config.toml
n_experts = 16
balance_bias = true
tie_word_embeddings = false
optimizer = "muon_variant"
Below are experts of layer 2 (counted from 0) of a mixture-of-experts language model. Rows are named router (the router's row for the expert), gate (a neuron's input weights, with its number), up (a neuron's input weights, with its number), down (a neuron's output weights, with its number) and show model dimensions 160-191. Each number is 50 + 12 x the weight over its row's rms, rounded and kept within 0 to 99.
Before each expert's rows: a language model's description of what the expert responds to. This comes from a sample of Wikipedia text that the model never trained on.

# expert 0
Number tokens and digit pieces, mostly in tables and spec lists, such as 16 in 16V, 19/20, 61.3%, 100 m.
router:52 52 33 54 58 45 47 12 56 42 27 62 65 48 66 56 52 48 56 45 51 44 56 40 76 42 49 43 46 43 42 46
gate0:52 37 51 49 55 38 56 15 44 27 63 41 46 65 66 61 36 56 43 55 40 33 55 46 48 47 57 38 48 48 52 37
up0:63 52 90 32 40 58 68 50 50 49 68 63 42 59 83 39 41 49 55 30 38 61 33 36 57 39 39 48 45 42 59 52
down0:46 50 29 65 48 45 20 67 65 54 45 59 59 36 55 70 68 37 39 51 53 57 59 59 53 52 45 60 60 46 52 63
gate1:58 64 58 20 30 32 65 56 55 61 48 56 43 30 47 58 50 44 39 25 61 74 55 40 61 61 44 69 55 66 50 50
up1:50 46 39 40 35 31 52 57 56 60 62 58 62 66 38 47 33 46 45 57 53 66 37 37 40 56 55 39 54 46 68 52
down1:53 61 29 51 54 53 54 47 60 63 48 55 46 64 58 58 45 36 45 46 67 54 41 61 53 48 21 70 56 55 57 42
gate2:48 49 31 31 65 48 35 34 52 55 51 39 59 45 30 63 43 57 61 42 45 41 57 46 40 49 37 65 43 58 67 56
up2:67 48 51 49 10 45 66 48 38 43 46 68 36 56 45 57 66 48 63 39 59 47 25 53 51 66 48 60 38 44 61 53
down2:72 45 36 51 53 54 57 64 44 58 54 85 28 69 57 48 58 60 53 50 47 61 41 53 40 71 44 46 56 53 58 46

# expert 8
Second words of proper-name phrases such as States, York, American, University after United, New, South, plus heading == marks and closing parentheses.
router:52 67 50 55 14 56 17 43 46 54 60 30 30 48 53 51 55 70 35 47 43 43 49 45 53 59 30 42 49 45 45 63
gate0:50 55 66 60 43 31 45 55 51 50 41 47 70 52 47 64 50 78 27 59 30 35 38 43 52 70 62 55 38 45 47 50
up0:65 55 55 42 60 45 60 78 74 80 37 56 60 59 41 61 61 59 44 49 68 65 55 28 63 57 44 69 47 65 62 41
down0:43 57 60 44 60 47 45 59 57 33 56 37 31 70 68 51 54 37 90 47 52 40 31 66 45 60 44 16 54 67 54 45
gate1:72 52 53 37 20 70 38 51 52 34 36 43 29 32 40 55 64 67 52 48 26 42 44 39 42 57 41 47 40 37 44 67
up1:35 45 48 53 55 27 43 56 55 37 43 36 50 47 29 39 42 37 59 28 43 51 39 55 47 70 52 46 58 59 64 47
down1:62 74 60 32 40 34 46 76 62 37 49 53 35 48 52 61 51 59 56 48 56 28 42 49 61 55 60 52 60 48 43 74
gate2:61 40 58 40 44 45 51 52 55 50 57 49 44 27 60 55 48 65 49 63 29 63 52 55 31 33 78 26 49 44 67 67
up2:30 58 31 39 25 49 40 60 49 55 34 39 44 49 40 57 61 52 69 56 60 64 45 46 54 77 65 61 77 32 46 56
down2:58 43 49 35 49 54 61 68 60 58 42 57 69 36 37 67 53 52 50 49 34 45 48 54 60 45 38 70 38 44 63 54

# expert 5
Noun-phrase openers such as the, The, his, their, its, 's, and the adjective or word-start right after them, e.g. first, top, rural.
router:40 48 27 57 44 62 21 50 31 36 42 64 59 70 34 53 54 51 42 37 45 71 57 30 54 63 50 37 50 43 42 55
gate0:37 35 60 63 49 62 26 32 40 49 34 48 44 50 57 52 60 55 44 61 46 63 35 56 68 22 66 30 60 56 43 59
up0:49 45 49 41 65 42 66 40 61 69 54 34 33 63 47 79 65 39 48 45 41 72 42 30 57 45 37 66 56 48 38 25
down0:45 66 38 48 70 60 42 41 46 48 52 71 49 45 63 32 43 50 49 38 54 37 59 42 47 88 49 48 56 54 55 47
gate1:37 40 59 59 63 67 42 59 51 63 45 54 38 44 43 39 42 56 51 34 37 51 40 47 37 50 56 43 73 48 77 47
up1:64 46 71 42 51 45 51 28 49 41 36 45 41 42 55 46 61 57 46 53 46 48 60 62 55 36 52 36 46 49 46 66
down1:13 45 36 45 42 50 55 56 56 35 59 52 63 62 40 41 56 55 51 51 73 65 61 63 47 42 43 45 34 45 65 55
gate2:54 56 54 62 38 38 46 50 40 61 61 41 39 34 64 53 39 48 67 62 47 57 69 19 42 74 50 73 60 64 27 65
up2:43 66 65 47 48 36 46 35 60 38 39 61 59 54 55 58 63 57 44 54 61 59 45 54 42 45 57 51 62 57 47 34
down2:52 52 63 65 52 67 43 39 67 64 25 62 39 37 55 63 38 43 55 40 62 52 63 44 46 39 71 43 52 63 58 47

# expert 15
Capital initials and word fragments inside non-English personal and place names, e.g. Al, de, Nemescu, Theresienstadt, Uribe.
router:43 68 50 41 46 51 27 50 65 33 63 40 57 57 51 90 57 61 43 25 43 38 66 42 51 65 43 30 71 56 52 47
gate0:48 55 45 51 37 47 24 41 35 46 57 34 45 52 41 52 66 36 51 65 38 81 62 24 51 62 26 49 54 41 58 47
up0:43 43 58 40 24 39 48 32 60 30 51 68 49 60 47 46 46 54 52 54 42 52 54 70 48 38 52 41 47 45 42 51
down0:50 42 37 24 51 68 21 58 52 23 36 40 62 58 78 38 24 43 48 34 40 51 58 81 55 47 36 33 52 43 42 78
gate1:68 51 60 39 54 86 58 35 53 32 47 43 48 50 48 55 57 48 66 53 40 60 48 43 41 53 56 47 44 57 57 50
up1:63 42 62 69 48 55 37 67 62 41 52 39 52 25 51 43 46 60 49 52 33 53 56 56 62 47 55 31 48 56 45 58
down1:67 47 54 45 69 62 45 53 34 45 62 58 39 41 48 32 50 43 39 57 72 43 41 75 60 71 49 54 60 59 59 59
gate2:44 58 74 64 46 41 82 48 63 61 53 46 52 61 54 61 45 51 52 52 54 58 32 46 77 46 42 48 81 86 66 46
up2:46 48 40 43 58 46 65 25 29 51 31 48 53 53 50 38 66 66 73 34 26 53 42 23 65 50 43 44 52 42 35 53
down2:63 50 27 50 47 44 50 45 47 33 60 54 35 53 42 37 65 47 42 46 37 79 45 49 59 49 52 57 53 58 32 43

# expert 4
Word pieces inside longer words, often after a capital initial, such as Card in InfoCard, replenishment, monsoon, deposits.
router:66 47 46 63 43 61 60 46 47 41 35 49 51 54 36 26 48 47 73 38 48 66 38 48 53 43 52 52 44 35 56 68
gate0:39 88 53 49 44 57 53 20 26 52 37 54 57 45 76 53 67 66 48 59 50 49 48 38 49 28 56 66 58 46 57 63
up0:66 54 50 43 49 44 52 58 43 71 45 30 53 43 51 61 63 50 60 54 49 48 48 52 72 40 50 62 24 44 62 38
down0:44 20 42 49 52 57 53 57 68 53 61 46 50 56 53 56 61 43 40 52 57 35 40 71 40 38 64 50 61 65 57 34
gate1:63 20 58 53 53 58 53 62 57 77 40 53 43 61 40 59 53 49 43 78 62 47 42 58 44 32 56 40 40 60 89 57
up1:61 45 33 52 55 44 62 57 56 52 62 52 62 56 61 49 51 50 46 73 42 47 62 57 65 44 47 45 77 70 36 27
down1:42 51 47 51 42 58 52 25 54 45 38 40 50 51 57 41 66 34 42 59 54 44 53 60 41 47 50 39 64 36 56 58
gate2:38 39 16 53 60 51 42 49 40 49 57 61 57 59 60 58 45 40 43 72 51 43 52 47 64 58 67 73 46 58 58 58
up2:31 48 49 41 36 58 54 33 59 48 57 45 48 49 39 58 60 74 58 73 58 55 46 34 57 54 53 54 69 62 49 43
down2:64 54 49 53 46 43 55 46 74 37 50 57 36 69 47 72 54 47 72 50 40 47 72 62 52 46 38 69 26 32 43 65

# expert 7
Line breaks, especially after section headings and table rows, plus month names in dates and opening quotation marks.
router:60 52 58 70 53 54 47 32 43 41 56 47 55 67 41 53 51 64 48 37 61 67 52 49 53 60 40 52 51 50 56 49
gate0:45 66 39 30 55 35 45 49 50 64 54 76 53 29 51 48 35 25 57 38 36 43 48 57 29 54 56 54 38 54 57 34
up0:52 42 41 42 46 31 43 55 55 51 36 35 60 31 41 46 34 64 52 65 52 50 37 57 33 69 64 31 65 63 62 41
down0:58 49 54 57 48 41 52 66 57 32 60 42 32 73 58 42 65 42 61 49 35 57 42 44 55 46 65 56 46 44 55 60
gate1:49 49 61 94 52 48 67 50 49 48 71 23 50 18 45 65 38 42 48 44 41 47 53 44 40 63 43 51 35 53 49 71
up1:45 68 46 50 41 38 59 69 34 59 44 73 56 37 48 33 55 40 50 52 42 67 30 49 48 40 44 66 43 49 51 48
down1:43 49 51 52 30 48 52 67 49 71 42 52 62 52 47 58 52 52 46 27 44 52 52 71 34 46 39 59 52 46 53 52
gate2:66 58 64 53 39 38 73 41 53 38 54 48 35 46 67 50 74 45 34 62 48 44 66 64 44 48 33 46 54 45 69 43
up2:50 33 50 47 63 58 49 47 23 34 69 48 36 43 46 65 56 13 46 69 73 55 44 58 47 50 73 52 45 64 43 64
down2:52 47 54 43 64 61 45 65 47 73 26 34 37 28 26 44 59 31 52 41 63 57 59 44 60 44 50 28 68 34 47 59

# expert 9
Function words linking noun phrases (of, and, the, by, or, &) plus dashes and numbers opening list items, e.g. "species of", "Lake of the Woods".
router:35 40 41 65 56 44 30 49 37 45 39 52 45 52 63 51 47 49 72 43 47 50 52 39 53 67 56 37 47 37 65 62
gate0:35 43 45 42 62 63 68 41 39 59 53 59 32 52 31 62 47 65 60 43 44 50 41 44 47 49 56 60 25 35 41 41
up0:45 61 50 39 46 43 48 32 28 37 72 52 79 42 40 54 25 54 68 23 45 53 51 57 52 42 39 57 58 48 46 43
down0:57 36 32 59 48 47 49 46 63 42 43 41 46 52 47 43 53 31 81 59 58 66 47 39 38 61 57 36 61 56 58 55
gate1:73 37 43 61 43 47 37 42 37 39 59 50 43 58 54 63 50 72 50 51 42 45 36 59 51 33 58 43 54 46 48 55
up1:39 36 51 64 65 42 32 53 45 35 41 41 37 43 51 41 62 38 48 37 59 61 54 57 50 33 48 45 51 48 44 64
down1:38 49 39 41 47 37 46 65 45 37 44 56 46 51 39 64 58 51 70 62 41 63 59 51 57 54 32 40 73 40 63 44
gate2:70 38 40 67 61 31 54 49 42 43 42 88 58 61 63 48 57 51 50 35 41 29 38 52 62 53 77 26 54 38 59 45
up2:81 57 48 28 41 51 43 56 45 40 52 51 36 66 42 54 62 35 37 54 29 38 69 62 47 45 46 21 35 39 28 70
down2:49 51 48 64 54 43 41 45 62 41 63 51 63 36 53 60 34 54 59 41 76 59 17 44 72 27 51 74 66 63 78 32

# expert 2
Table cell separators | in wiki tables, plus common English first names such as John, Thomas, William, and list semicolons.
router:40 69 32 56 46 45 41 57 44 27 49 31 33 32 35 45 51 74 68 56 51 51 54 38 73 68 63 27 60 32 50 78
gate0:45 49 48 52 34 55 31 56 61 33 27 43 62 70 32 44 47 44 55 54 38 35 40 53 51 40 31 40 53 68 68 55
up0:56 49 61 33 71 41 56 44 43 57 52 42 52 44 30 53 37 34 53 60 56 47 51 46 55 38 43 58 53 33 49 57
down0:49 50 45 29 63 67 51 43 44 71 51 64 38 43 56 40 49 73 65 49 39 37 36 37 39 36 53 32 75 40 53 45
gate1:51 46 57 56 41 57 41 50 35 43 47 41 61 62 56 31 60 56 41 65 56 34 70 29 49 49 65 34 63 59 46 34
up1:63 38 49 56 37 53 55 41 20 45 49 36 44 63 47 26 50 61 65 46 35 40 54 44 57 41 70 49 53 40 58 37
down1:45 83 76 37 41 58 41 30 64 53 42 51 36 52 66 51 33 64 51 54 50 50 69 31 59 42 64 59 48 44 44 53
gate2:45 45 50 39 56 56 51 30 73 61 51 52 36 51 56 51 28 51 49 72 32 48 47 27 62 40 37 51 61 50 49 43
up2:67 28 54 39 48 48 29 61 52 50 58 43 31 39 66 42 54 52 63 36 45 37 42 47 66 58 53 46 46 46 56 42
down2:32 44 66 52 66 60 51 35 46 58 79 47 29 41 43 58 59 28 66 58 37 46 47 61 24 43 70 71 40 45 58 36

# expert 10
Final periods and word-plus-period pieces ending sentences or abbreviations, such as seventh., 1975., div., before a new line or The, He.
router:50 43 43 71 45 61 37 55 31 54 56 37 67 55 60 60 43 64 61 59 47 48 54 38 53 84 22 48 61 56 60 45
gate0:40 45 49 50 48 63 35 35 58 45 43 44 52 48 49 43 74 60 47 49 53 37 58 56 38 52 57 39 59 68 49 41
up0:47 40 73 53 26 68 46 33 50 45 62 67 44 57 59 48 71 46 40 54 50 58 44 60 69 46 46 51 66 40 26 39
down0:41 66 32 45 40 78 54 63 58 62 45 50 71 55 47 42 55 71 39 49 51 34 73 40 54 58 40 31 68 53 41 44
gate1:60 55 50 40 55 62 55 28 30 34 37 44 55 46 42 34 63 38 64 50 39 60 58 33 36 47 19 62 58 57 52 58
up1:42 49 24 64 36 62 42 63 38 66 65 55 47 52 58 32 53 39 59 20 43 49 61 34 42 64 60 53 40 72 52 56
down1:60 46 54 63 50 52 43 65 34 59 62 51 50 71 52 67 62 54 47 49 60 53 59 61 50 40 40 51 53 50 49 47
gate2:49 44 63 70 31 67 52 50 60 51 52 63 61 40 63 55 42 37 47 61 40 65 49 46 67 55 36 62 79 33 42 58
up2:60 51 61 49 55 47 53 66 40 44 59 47 48 47 42 58 52 55 42 54 49 64 51 47 47 37 55 50 48 56 55 51
down2:74 61 42 35 51 73 42 55 64 53 64 39 46 57 74 65 57 52 57 41 43 56 39 43 49 62 63 40 42 65 43 53

# expert 3
Clause-linking prepositions and conjunctions like with, after, when, where, between, plus table pipes and slashes, minute marks in coordinates, and "ir" in skirts.
router:51 46 49 42 33 43 45 55 44 61 26 37 39 36 51 70 53 66 63 50 46 35 45 41 56 47 58 32 47 43 59 62
gate0:69 46 49 31 34 53 28 59 43 61 56 45 45 61 55 61 67 74 60 63 32 39 51 46 41 38 67 60 48 53 22 49
up0:69 48 38 63 42 50 42 38 57 54 51 40 50 44 58 50 26 43 57 61 66 55 65 45 48 65 34 44 61 44 42 41
down0:39 51 46 62 49 54 56 51 36 43 64 63 67 51 54 45 64 63 21 54 50 46 68 58 62 43 60 59 33 41 43 46
gate1:54 28 17 55 37 57 45 47 54 47 35 40 25 45 48 38 61 51 57 18 55 54 52 40 46 38 45 46 61 51 63 66
up1:69 34 48 64 60 32 60 36 48 58 49 70 47 51 41 74 62 53 52 44 47 58 57 33 43 55 54 67 54 46 65 74
down1:51 38 75 57 53 44 41 47 41 67 47 24 50 53 58 12 37 39 36 35 56 51 45 51 54 38 40 58 45 53 37 47
gate2:39 53 61 28 52 38 52 41 18 40 37 38 56 41 51 42 60 58 71 63 43 48 47 52 77 44 56 58 56 45 54 36
up2:49 47 31 46 62 59 30 47 39 44 57 26 50 52 46 26 35 33 43 52 41 47 48 51 62 43 50 55 61 66 49 71
down2:63 72 55 59 20 62 29 40 10 47 42 42 66 37 50 70 36 41 56 42 67 60 40 58 33 39 58 57 61 48 37 55

# expert 6
Articles a, an and prepositions for, from, at, on, In, often after is, was or with, plus word-internal at as in Nosferatu.
router:39 41 54 45 49 32 45 47 51 49 10 41 53 46 37 74 45 42 41 52 62 49 60 38 47 69 40 56 67 68 58 47
gate0:50 58 35 35 48 36 51 43 76 30 58 48 45 37 38 37 61 64 52 52 38 57 65 51 37 59 44 49 43 47 52 54
up0:69 34 44 47 60 31 47 51 58 58 38 70 49 60 51 50 45 37 62 41 40 71 53 49 64 42 63 61 50 45 56 71
down0:48 53 33 60 38 56 53 56 49 52 54 45 75 42 48 54 58 47 42 52 70 49 47 41 66 44 59 70 49 52 61 56
gate1:47 69 34 53 51 63 52 52 50 34 37 54 36 53 61 58 45 36 39 47 58 41 57 43 32 36 58 59 28 70 63 53
up1:60 76 42 51 69 61 66 41 60 29 52 43 53 64 42 41 41 66 52 55 68 69 50 40 72 49 51 45 62 39 35 29
down1:62 57 63 39 68 74 54 33 65 54 67 60 27 53 50 49 37 64 54 53 55 49 29 44 55 49 48 49 77 45 63 77
gate2:40 44 58 49 51 38 39 42 37 57 62 57 51 46 70 43 38 60 41 35 50 58 71 63 44 64 54 40 58 53 55 38
up2:47 60 53 56 54 31 43 62 43 62 53 65 56 35 36 59 51 49 57 71 30 52 53 74 35 39 58 56 53 30 35 83
down2:24 56 50 50 84 52 43 55 60 52 58 54 46 67 50 43 77 49 49 37 47 56 58 55 43 51 60 47 44 47 42 65

# expert 1
Content verbs and participles after was/to/also, plus word-final suffixes like -ing, -ation, -ated, and the preposition "in", e.g. used, played, strengthening.
router:42 38 47 68 51 47 21 47 35 42 66 39 46 47 51 55 60 59 40 39 30 54 44 27 53 49 67 55 50 50 56 47
gate0:53 53 52 76 48 54 39 56 42 61 43 49 42 31 49 53 59 36 60 35 56 33 59 51 52 23 61 60 58 25 35 54
up0:58 38 48 71 58 53 77 34 45 44 45 49 37 59 45 41 42 39 65 44 26 57 35 28 34 63 60 83 60 70 57 59
down0:38 41 34 45 51 60 55 48 61 52 37 48 55 14 56 70 48 37 43 41 47 50 37 64 32 37 53 63 65 40 51 63
gate1:42 55 40 43 65 55 46 48 40 47 30 57 37 67 56 46 74 48 49 68 57 61 54 52 33 62 53 58 55 37 65 55
up1:51 58 31 57 36 18 50 47 44 69 58 48 41 48 40 36 37 53 64 42 28 64 32 56 46 32 50 42 67 38 62 78
down1:65 50 43 61 36 62 26 60 41 63 77 56 37 57 52 64 37 50 60 51 58 61 36 39 40 30 54 57 53 55 53 31
gate2:37 57 56 76 49 29 48 43 56 48 62 51 58 40 35 43 63 52 41 50 49 50 58 44 39 27 63 49 42 53 38 44
up2:24 62 47 38 54 39 52 53 37 29 36 53 55 20 46 46 59 61 48 71 52 37 53 44 73 50 71 48 51 48 50 58
down2:56 52 53 60 54 24 31 16 44 76 75 54 61 39 38 47 49 50 39 67 32 35 54 24 51 47 55 25 61 49 43 67

# expert 13
Commas, colons, semicolons, closing quotes, parentheses, and dashes, often fused with word endings (s, e, a,), in lists, titles and tables.
router:78 54 62 53 57 55 07 29 47 43 54 43 33 37 73 46 50 59 73 55 42 46 47 46 61 47 41 30 51 52 49 59
gate0:64 71 68 35 39 54 35 44 70 42 49 50 47 42 49 62 44 42 45 37 49 40 66 45 36 47 35 41 55 61 55 38
up0:58 45 24 49 51 63 45 49 50 38 31 39 44 47 31 54 49 35 55 49 46 34 32 63 65 45 45 68 49 75 65 61
down0:56 61 49 68 51 44 56 39 65 43 30 49 67 54 69 82 55 34 48 38 48 54 60 36 26 57 31 57 55 45 55 07
gate1:43 52 47 58 61 45 39 37 68 61 69 64 44 47 68 32 35 63 43 50 74 65 58 46 39 36 54 26 69 45 52 51
up1:52 46 34 61 42 64 37 49 64 40 70 41 37 15 44 44 40 17 44 53 32 49 44 48 79 52 38 57 55 61 70 32
down1:56 56 41 35 58 44 56 27 55 42 39 44 40 59 35 45 71 47 70 57 52 42 61 57 54 44 53 48 43 61 61 51
gate2:42 31 58 38 43 63 64 48 44 54 72 31 41 43 46 24 40 34 35 63 49 39 67 33 47 43 48 52 37 50 50 49
up2:60 42 71 42 20 58 52 35 64 33 50 51 44 58 68 41 48 35 42 60 74 33 40 62 56 44 48 66 48 43 55 49
down2:49 61 48 55 37 37 32 51 79 46 56 47 61 38 34 52 55 69 59 66 51 81 53 38 57 37 71 45 41 50 45 64

# expert 12
Line breaks and list dashes in infobox-style lists, plus the infinitive or directional to, and not, can, would, about.
router:40 67 60 74 43 57 52 40 35 37 46 62 55 61 47 41 37 54 53 43 79 85 71 47 77 49 53 44 38 59 71 56
gate0:35 51 55 64 37 41 63 46 54 52 47 38 21 65 57 43 54 60 44 54 68 45 47 40 51 37 31 43 57 52 56 62
up0:27 56 76 77 71 55 48 50 51 43 57 39 21 32 54 44 42 63 45 53 55 59 50 46 48 36 30 52 57 39 21 58
down0:63 52 50 61 61 69 54 45 43 48 63 60 51 38 36 40 44 41 57 64 50 56 58 49 42 57 29 44 43 61 61 50
gate1:57 42 63 79 37 34 45 42 56 64 63 70 53 66 38 39 59 25 42 48 66 43 43 91 80 40 50 51 35 37 66 57
up1:76 49 75 63 48 42 48 59 63 55 46 60 45 66 49 45 51 51 55 51 38 31 43 63 54 70 38 47 41 89 56 63
down1:39 38 30 52 53 51 57 39 54 32 55 35 50 33 69 71 49 46 53 35 49 44 53 39 58 47 55 46 67 60 41 38
gate2:53 64 49 39 44 67 42 49 44 28 36 52 62 60 49 29 46 53 55 44 56 35 64 47 54 43 56 50 36 62 62 52
up2:41 43 34 54 53 52 57 47 34 70 68 33 27 25 68 56 27 40 40 49 83 47 49 59 66 53 56 45 43 54 42 47
down2:50 52 34 58 73 47 34 72 41 55 86 49 50 45 59 68 50 63 27 81 62 53 67 43 48 53 57 60 51 60 33 62

# expert 11
Auxiliaries and copulas right after a subject or pronoun (was, is, were, had, be), subject pronouns like he, and adverbs like also, again.
router:47 62 45 51 54 67 28 29 37 41 51 64 28 35 58 66 62 56 66 39 41 46 64 43 77 52 63 34 41 52 59 53
gate0:56 46 52 68 59 64 48 21 67 62 45 65 53 58 44 71 65 36 64 63 45 32 43 47 69 59 58 47 61 56 46 37
up0:50 60 62 41 44 39 59 63 39 57 48 31 57 36 49 62 39 51 47 17 54 47 49 84 44 30 37 39 33 66 42 40
down0:40 53 40 34 49 74 48 48 28 29 49 52 31 45 41 48 34 64 64 74 67 55 55 44 53 60 57 50 39 48 66 68
gate1:42 44 52 43 49 37 36 43 39 32 61 69 35 75 58 69 45 47 65 35 64 62 56 54 50 37 62 46 33 32 61 59
up1:52 44 50 24 30 44 45 46 42 57 53 56 46 60 38 45 35 47 55 59 68 58 45 70 75 43 52 66 52 48 22 59
down1:52 51 32 63 65 46 58 23 49 42 62 35 36 54 41 55 48 60 40 68 42 58 55 36 37 53 59 47 70 78 47 52
gate2:70 38 37 39 51 67 71 52 64 48 30 54 70 56 54 72 63 49 51 53 32 42 61 52 45 49 51 24 35 53 63 60
up2:43 54 46 41 38 63 66 49 58 61 34 52 47 16 35 60 56 43 46 72 36 50 61 40 34 42 45 49 62 57 47 52
down2:68 47 64 32 58 37 60 28 62 39 40 49 46 43 37 59 60 50 38 54 41 73 35 34 52 57 31 54 45 50 43 59

# expert 14
Single capital letters or syllables beginning personal names, often Korean or foreign, such as Yun, Hyung, Kirkland, plus the word as.
router:39 56 52 44 27 50 58 46 55 19 47 49 66 32 39 44 73 39 57 37 51 61 63 34 40 65 42 35 48 56 52 58
gate0:57 51 45 29 48 49 64 52 48 53 55 61 57 27 59 39 46 50 67 51 49 41 44 85 54 65 33 49 33 54 49 52
up0:71 47 55 35 58 74 40 52 85 54 55 48 66 47 53 54 49 53 56 40 62 60 37 56 54 33 33 47 56 72 47 55
down0:47 41 51 46 55 36 53 54 59 39 32 50 48 48 76 59 41 50 20 51 52 61 50 60 41 41 53 60 60 47 51 62
gate1:56 57 60 28 48 58 43 49 63 43 44 48 54 34 31 46 37 57 46 41 63 39 43 47 48 29 57 39 68 47 54 62
up1:31 46 47 54 42 61 53 34 70 32 47 44 40 44 36 46 51 49 42 60 68 50 46 48 50 38 48 63 38 52 59 34
down1:36 59 46 44 74 61 48 48 51 40 50 76 69 43 72 51 62 31 20 54 50 37 33 38 65 36 47 40 64 48 46 41
gate2:54 57 43 44 60 36 54 25 50 23 63 21 50 42 61 67 39 33 64 43 65 51 45 37 49 40 45 52 44 71 61 44
up2:51 34 46 69 43 48 45 66 51 41 56 45 63 54 45 60 58 23 49 70 36 61 35 60 44 38 59 23 53 41 52 41
down2:37 36 50 52 56 61 14 47 48 51 41 61 55 38 64 40 65 52 51 67 70 61 35 64 47 30 55 86 58 63 63 67